From a checkpoint of a small mixture-of-experts model trained on Wikipedia.
Size: width 96, vocabulary 6474.
Experts: 128 experts in each of 8 layers, 8 picks a token.
Below are experts of layer 5 (counted from 0) of a mixture-of-experts language model. Rows are named router (the router's row for the expert) and show model dimensions 0-95. Each number is 50 + 10 x the weight over its row's rms, rounded and kept within 0 to 99.
Before each expert's rows: "mostly gets" lists some tokens that are sent to it at least half of the time. This comes from a sample of Wikipedia text that the model never trained on.

# expert 72
mostly gets: "si", "the", "cul", "stor", "ograph", "effec"
router:40 47 66 50 37 50 63 62 45 49 33 54 37 38 45 66 50 55 57 57 46 54 40 58 40 62 44 60 57 68 45 37 58 44 53 35 64 56 68 56 38 51 28 43 62 41 47 37 30 58 46 53 28 44 39 58 44 49 55 51 53 43 50 56 25 49 41 37 54 52 55 49 61 36 48 51 60 62 45 40 52 57 46 63 33 46 47 48 39 54 63 62 67 63 38 48

# expert 109
mostly gets: "the ", "their ", "his ", "The ", "former ", "new "
router:51 54 41 45 47 37 52 66 55 50 71 50 50 46 44 51 62 37 41 52 46 58 46 60 43 52 63 54 39 68 53 49 50 36 38 58 40 45 55 27 32 53 47 57 56 45 52 60 48 39 42 51 47 59 58 42 42 38 32 51 37 57 36 56 48 29 32 44 76 43 30 54 46 66 60 44 71 58 41 57 45 46 57 60 45 59 51 46 62 40 48 39 55 46 49 30

# expert 67
mostly gets: "large ", "small ", "largest ", "ous ", "original ", "ely "
router:63 61 48 41 46 33 50 71 42 54 54 53 29 62 43 77 47 48 35 43 55 63 44 61 39 47 56 46 46 46 36 49 56 58 36 43 30 39 53 43 70 54 48 42 56 52 50 38 32 43 38 61 51 56 60 57 36 63 51 32 59 45 58 60 39 50 46 62 54 40 36 39 56 40 59 41 56 42 52 40 40 55 47 57 40 41 54 59 49 58 65 43 54 39 44 32

# expert 65
mostly gets: "ia", "United ", "States", "Mal", "Mac", "ca"
router:44 55 59 57 33 56 54 54 54 58 40 39 48 42 45 42 41 54 51 52 54 54 37 36 46 46 44 67 62 69 55 48 50 61 59 61 53 54 37 57 61 52 50 23 56 42 31 57 52 47 42 33 34 29 54 59 58 59 58 44 52 40 66 45 44 55 41 54 54 45 55 39 64 47 36 47 56 40 38 57 51 66 55 58 26 28 63 52 53 41 37 26 57 49 44 49

# expert 123
mostly gets: "Q", "X", "K", "J", "Y", "CH"
router:59 41 70 59 51 55 37 47 66 45 54 42 63 55 60 35 64 30 28 57 50 48 59 43 61 58 45 59 38 52 59 51 62 61 56 37 40 51 46 56 50 59 69 48 56 32 44 72 50 50 61 46 53 45 58 40 62 64 65 51 54 38 59 63 53 52 71 47 44 49 53 53 58 47 31 54 53 60 45 58 50 41 51 49 59 39 46 63 42 67 62 43 43 53 73 59

# expert 66
mostly gets: "Con", "Ex", "Comm", "State ", "sec", "Inter"
router:29 51 58 45 59 61 58 47 50 50 50 43 50 35 54 35 56 44 60 52 58 46 45 53 45 38 54 48 63 44 57 53 60 51 36 32 58 50 49 34 43 51 50 63 62 54 45 41 53 50 48 48 48 51 16 58 49 67 32 53 49 39 59 59 41 54 37 42 42 53 58 42 47 41 49 50 59 41 44 45 55 29 36 44 31 42 59 48 53 42 38 57 87 51 55 35

# expert 122
mostly gets: "Br", "San ", "Ros", "Ro", "Jo", "Luc"
router:33 39 55 43 51 61 39 47 53 53 36 47 58 42 56 38 56 41 32 44 56 55 67 45 62 61 42 45 61 54 43 37 57 66 68 59 45 62 34 55 54 43 55 30 48 32 25 60 47 52 42 45 37 51 43 46 58 59 47 69 52 50 51 49 40 57 68 51 37 56 59 52 45 48 46 32 58 63 39 60 65 66 66 33 46 55 45 41 40 53 57 47 43 61 53 58

# expert 125
mostly gets: "Bh", "Mah", "Bal", "Kal", "San", "Cal"
router:45 48 50 51 27 55 44 54 72 55 38 47 57 55 43 40 41 70 34 36 57 50 43 55 57 55 37 42 60 67 44 36 32 42 47 62 37 60 49 65 52 45 47 34 51 37 30 60 51 55 52 39 45 72 25 41 54 49 41 60 59 67 39 45 39 47 58 50 40 48 55 41 58 36 37 56 49 51 40 48 66 56 53 48 38 37 49 55 36 58 46 45 50 44 53 51

# expert 92
mostly gets: "also ", "not ", "been ", "became ", "such ", "then "
router:28 49 48 46 41 30 60 48 67 53 42 45 56 36 23 57 56 47 60 42 56 52 40 68 47 36 65 57 43 44 38 55 66 62 31 45 45 37 55 48 57 48 41 45 53 59 39 42 44 50 50 39 59 56 37 42 48 33 56 40 27 67 60 48 54 49 43 44 75 53 53 40 55 44 55 65 57 42 43 63 46 52 48 45 59 59 53 47 59 49 41 63 54 47 36 40

# expert 80
mostly gets: "ö", "osh", "oung", "berg", "deg", "ø"
router:43 46 57 44 39 60 33 47 41 43 42 45 45 43 54 56 63 56 46 61 53 45 60 68 55 52 45 43 43 28 62 53 58 48 59 63 53 66 29 53 38 49 62 36 42 30 48 63 53 52 72 52 56 53 43 48 47 47 47 67 64 52 47 60 41 50 62 63 33 39 52 71 66 52 49 54 68 60 46 53 62 61 62 42 49 56 41 43 44 44 47 63 29 59 48 62

# expert 93
mostly gets: "ü", "ä", "von ", "Sch", "ö", "\\"
router:37 48 56 32 35 56 45 48 65 48 49 47 48 41 33 42 67 56 28 57 48 45 49 63 71 56 53 39 59 57 65 65 66 42 49 67 35 59 47 57 56 49 50 32 54 43 52 61 58 50 42 52 61 52 52 41 49 54 45 47 48 46 35 59 42 39 51 63 56 38 53 66 57 36 47 71 66 61 37 59 58 44 55 36 46 34 55 42 49 47 56 56 41 72 49 61

# expert 100
mostly gets: "adi", "ah", "omb", "asc", "Americ", "Carol"
router:49 31 52 69 36 48 57 40 74 60 40 45 49 60 55 56 54 54 48 51 51 47 48 63 69 54 34 49 37 43 49 44 53 54 57 55 42 70 34 71 31 33 53 49 55 47 43 58 39 50 55 33 61 57 45 54 46 64 63 56 53 28 44 49 56 59 51 49 39 53 45 40 44 54 33 31 50 55 54 54 46 50 47 40 43 63 40 49 38 60 38 37 26 57 53 53

# expert 77
mostly gets: "Sh", "Th", "Bl", "Ch", "St", "Kh"
router:45 36 59 46 50 57 40 43 66 60 48 39 63 49 55 38 56 30 30 40 57 55 58 36 71 48 73 45 50 51 60 61 60 52 54 41 33 67 36 44 62 52 66 57 60 43 44 57 44 40 41 59 46 57 44 37 60 62 45 54 56 60 49 58 47 49 59 55 59 63 66 51 48 51 45 63 72 60 53 63 68 56 52 64 57 48 39 59 53 58 54 68 44 64 51 45

# expert 68
mostly gets: ",", "000 ", "million ", "population ", "100", "%; "
router:67 53 45 54 69 56 57 47 40 43 54 63 40 50 38 52 49 31 42 62 42 61 44 39 57 41 56 48 39 64 70 57 53 51 36 42 56 34 60 52 54 41 39 52 51 63 40 36 49 58 62 64 59 42 56 48 35 47 40 32 56 52 45 56 54 52 41 36 66 58 17 51 66 44 36 60 51 37 45 53 63 47 56 36 62 38 46 51 52 54 40 35 49 43 61 56

# expert 111
mostly gets: "Sing", "offic", "Championship ", "Fin", "represent", "Cup"
router:34 58 50 39 55 67 54 54 66 50 46 39 49 55 64 39 42 52 58 46 43 49 68 45 48 58 38 40 58 37 49 52 54 39 29 38 54 61 31 58 55 50 61 46 42 43 63 44 58 41 48 62 53 63 32 46 51 67 53 37 53 46 69 39 64 53 46 22 41 68 57 39 42 40 56 58 61 35 57 61 59 48 31 46 51 34 49 52 48 57 56 62 41 53 46 48

# expert 87
mostly gets: "dis", "mur", "ref", "car", "dam", "vill"
router:33 38 36 58 45 37 48 55 63 49 48 44 58 50 37 43 56 67 44 59 61 31 41 50 67 51 62 49 38 41 60 67 60 35 39 69 43 53 69 50 44 52 36 33 50 57 53 55 45 49 49 51 63 56 35 39 37 38 46 45 37 64 54 45 50 48 37 46 75 46 52 45 38 52 49 62 65 59 67 39 50 60 49 61 47 55 37 56 47 49 43 65 45 57 35 58

# expert 108
mostly gets: "comp", "vis", "comm", "cap", "sol", "expl"
router:42 49 52 55 57 40 60 50 67 61 52 43 53 44 57 44 50 59 63 43 55 53 54 43 54 41 54 65 69 56 46 39 52 68 49 41 58 59 63 37 38 39 51 29 43 57 42 26 69 60 40 50 54 40 42 32 42 57 53 41 38 42 32 43 63 66 42 45 55 60 45 38 59 48 36 47 46 62 55 41 59 58 22 62 43 37 45 50 52 50 38 68 56 47 58 48

# expert 103
mostly gets: "John ", "James ", "David ", "Michael ", "Robert ", "William "
router:46 56 49 43 54 46 34 42 39 51 56 36 52 45 57 65 48 41 44 42 57 60 72 43 39 67 43 58 47 38 58 35 41 59 71 45 42 64 39 63 46 62 62 56 54 54 51 49 55 58 49 47 48 56 56 45 53 64 45 55 51 43 61 55 40 46 61 71 43 53 34 40 47 57 45 45 54 68 53 52 42 61 47 29 59 62 64 48 31 75 54 30 37 37 57 42

# expert 101
mostly gets: "their ", "his ", "new ", "these ", "this ", "His "
router:60 59 38 48 57 32 48 63 41 61 60 41 31 55 56 62 55 49 42 51 51 53 41 52 33 50 61 45 38 45 50 31 45 35 43 55 47 49 64 35 47 57 54 43 43 47 62 39 49 43 32 66 41 44 61 67 43 48 41 37 48 59 40 56 34 25 41 47 70 54 48 50 50 56 62 39 78 56 39 38 40 58 51 50 60 49 49 60 42 45 45 41 65 62 53 43

# expert 104
mostly gets: ": ", "• ", "): ", "Website", "Born", "Total"
router:60 43 52 53 43 51 33 56 57 41 61 72 61 64 54 49 43 58 60 49 39 28 63 39 44 50 60 36 58 68 60 44 41 52 59 32 28 31 60 42 60 54 38 62 64 59 51 63 63 42 47 52 44 40 52 50 67 54 48 42 37 37 50 44 54 53 63 58 63 62 49 51 45 62 46 52 45 40 45 50 53 51 38 45 60 42 51 38 34 53 64 50 53 55 73 38

# expert 76
mostly gets: "Mc", "Bal", "Pal", "Ol", "Kh", "Mah"
router:44 47 51 40 34 70 50 50 56 46 41 46 63 34 49 44 46 48 35 40 63 48 59 36 54 53 42 35 56 61 50 56 60 58 73 66 27 62 32 49 62 55 56 48 49 39 42 47 56 44 43 56 31 66 36 48 52 66 48 60 53 55 51 48 30 72 58 53 46 48 62 54 28 53 50 67 45 53 52 63 67 44 51 57 45 66 60 56 59 55 44 53 50 61 50 54

# expert 89
mostly gets: "–", "-", "new ", "second ", "First ", "nd "
router:43 42 58 42 57 49 53 61 56 59 51 49 50 72 54 46 53 43 60 41 64 43 34 56 52 49 64 48 57 62 30 55 64 49 36 39 56 28 63 44 49 49 58 46 61 39 56 54 45 42 42 56 45 63 61 44 47 57 46 46 56 81 38 62 54 30 39 60 51 50 51 34 57 49 63 67 44 45 46 50 53 29 49 34 56 48 38 52 34 63 58 38 63 53 60 37

# expert 90
mostly gets: "List ", "www", "Mount ", "genus ", "St ", "Species "
router:62 45 43 30 29 38 26 60 50 45 39 36 57 49 46 49 52 43 37 51 49 60 61 39 60 55 51 48 55 59 47 56 61 55 53 29 35 44 43 46 54 51 47 56 57 61 38 68 66 63 37 49 62 65 48 55 33 63 46 42 44 41 50 41 44 49 50 60 37 52 57 47 39 41 50 51 43 61 48 38 52 59 47 47 27 53 61 67 50 53 72 42 59 72 55 51

# expert 112
mostly gets: "exp", "dec", "Rec", "wh", "New", "disc"
router:45 29 55 54 45 51 62 65 61 59 44 51 60 54 49 49 59 60 53 50 57 57 56 61 43 36 60 57 61 39 54 58 53 41 34 66 57 44 44 30 44 44 46 46 48 51 34 45 59 57 40 53 55 30 36 58 35 59 56 51 64 56 36 39 65 48 34 36 53 49 56 60 30 54 71 66 40 61 46 44 57 60 43 54 35 73 51 55 73 51 40 52 52 59 52 45

# expert 91
mostly gets: "_{", "T ", "., ", "S ", "MS ", "U "
router:64 47 73 42 44 59 45 39 44 48 47 49 42 62 56 41 57 55 40 54 36 56 53 49 45 57 42 48 61 54 55 54 49 52 63 30 44 54 57 50 57 46 74 55 56 34 47 55 42 38 58 49 48 46 57 43 75 57 47 49 61 47 43 68 51 53 64 64 29 48 53 42 70 46 39 48 55 36 46 53 62 32 66 31 56 53 46 39 43 56 49 35 34 57 73 53

# expert 127
mostly gets: "this ", "the ", "same ", "during ", "his ", "until "
router:56 48 49 60 51 52 49 44 66 53 53 38 57 49 52 51 56 49 43 41 54 55 39 41 42 56 55 34 57 39 51 44 51 61 48 59 53 34 62 41 32 55 54 49 32 36 61 61 49 45 45 46 32 38 63 52 56 38 54 62 48 65 39 49 62 36 47 35 61 46 43 59 40 75 69 43 48 40 84 65 27 40 53 60 48 48 46 58 40 50 49 40 62 43 40 52

# expert 98
mostly gets: "between ", "around ", "near ", "west ", "across ", "along "
router:57 39 26 46 50 59 60 44 44 60 54 40 45 47 41 56 46 35 38 40 53 53 42 38 46 48 57 34 46 53 53 62 51 56 51 55 38 56 58 39 50 38 54 52 43 68 57 65 44 45 32 41 18 38 53 73 49 40 66 50 62 62 60 45 43 41 54 47 53 33 55 47 36 46 58 54 46 42 64 49 28 34 42 54 40 62 51 68 49 55 41 37 55 45 61 57

# expert 115
mostly gets: "d", "flo", "Found", "embl", "ult", "Oper"
router:29 41 49 42 59 46 61 59 56 30 57 46 43 50 67 52 57 61 51 43 28 63 45 44 67 47 57 47 53 59 59 41 52 43 52 59 48 53 59 63 57 51 37 49 30 55 46 58 29 42 49 77 48 68 29 47 42 65 45 41 51 47 48 51 66 53 49 50 33 52 43 48 47 49 40 62 52 49 34 45 56 56 36 32 49 47 53 36 40 47 62 61 70 57 49 59

# expert 102
mostly gets: "Nor", "May", "Hung", "Jo", "Jul", "Az"
router:53 25 61 45 34 52 53 56 64 44 49 48 63 43 60 33 57 42 42 54 67 56 52 39 56 46 38 42 59 64 50 46 60 69 50 54 59 53 21 64 42 47 58 42 52 26 44 56 69 69 37 54 43 41 56 57 42 58 52 62 48 50 57 46 40 43 54 38 41 48 58 50 34 41 57 70 44 55 37 57 61 46 47 63 47 63 40 65 38 49 51 56 47 46 55 43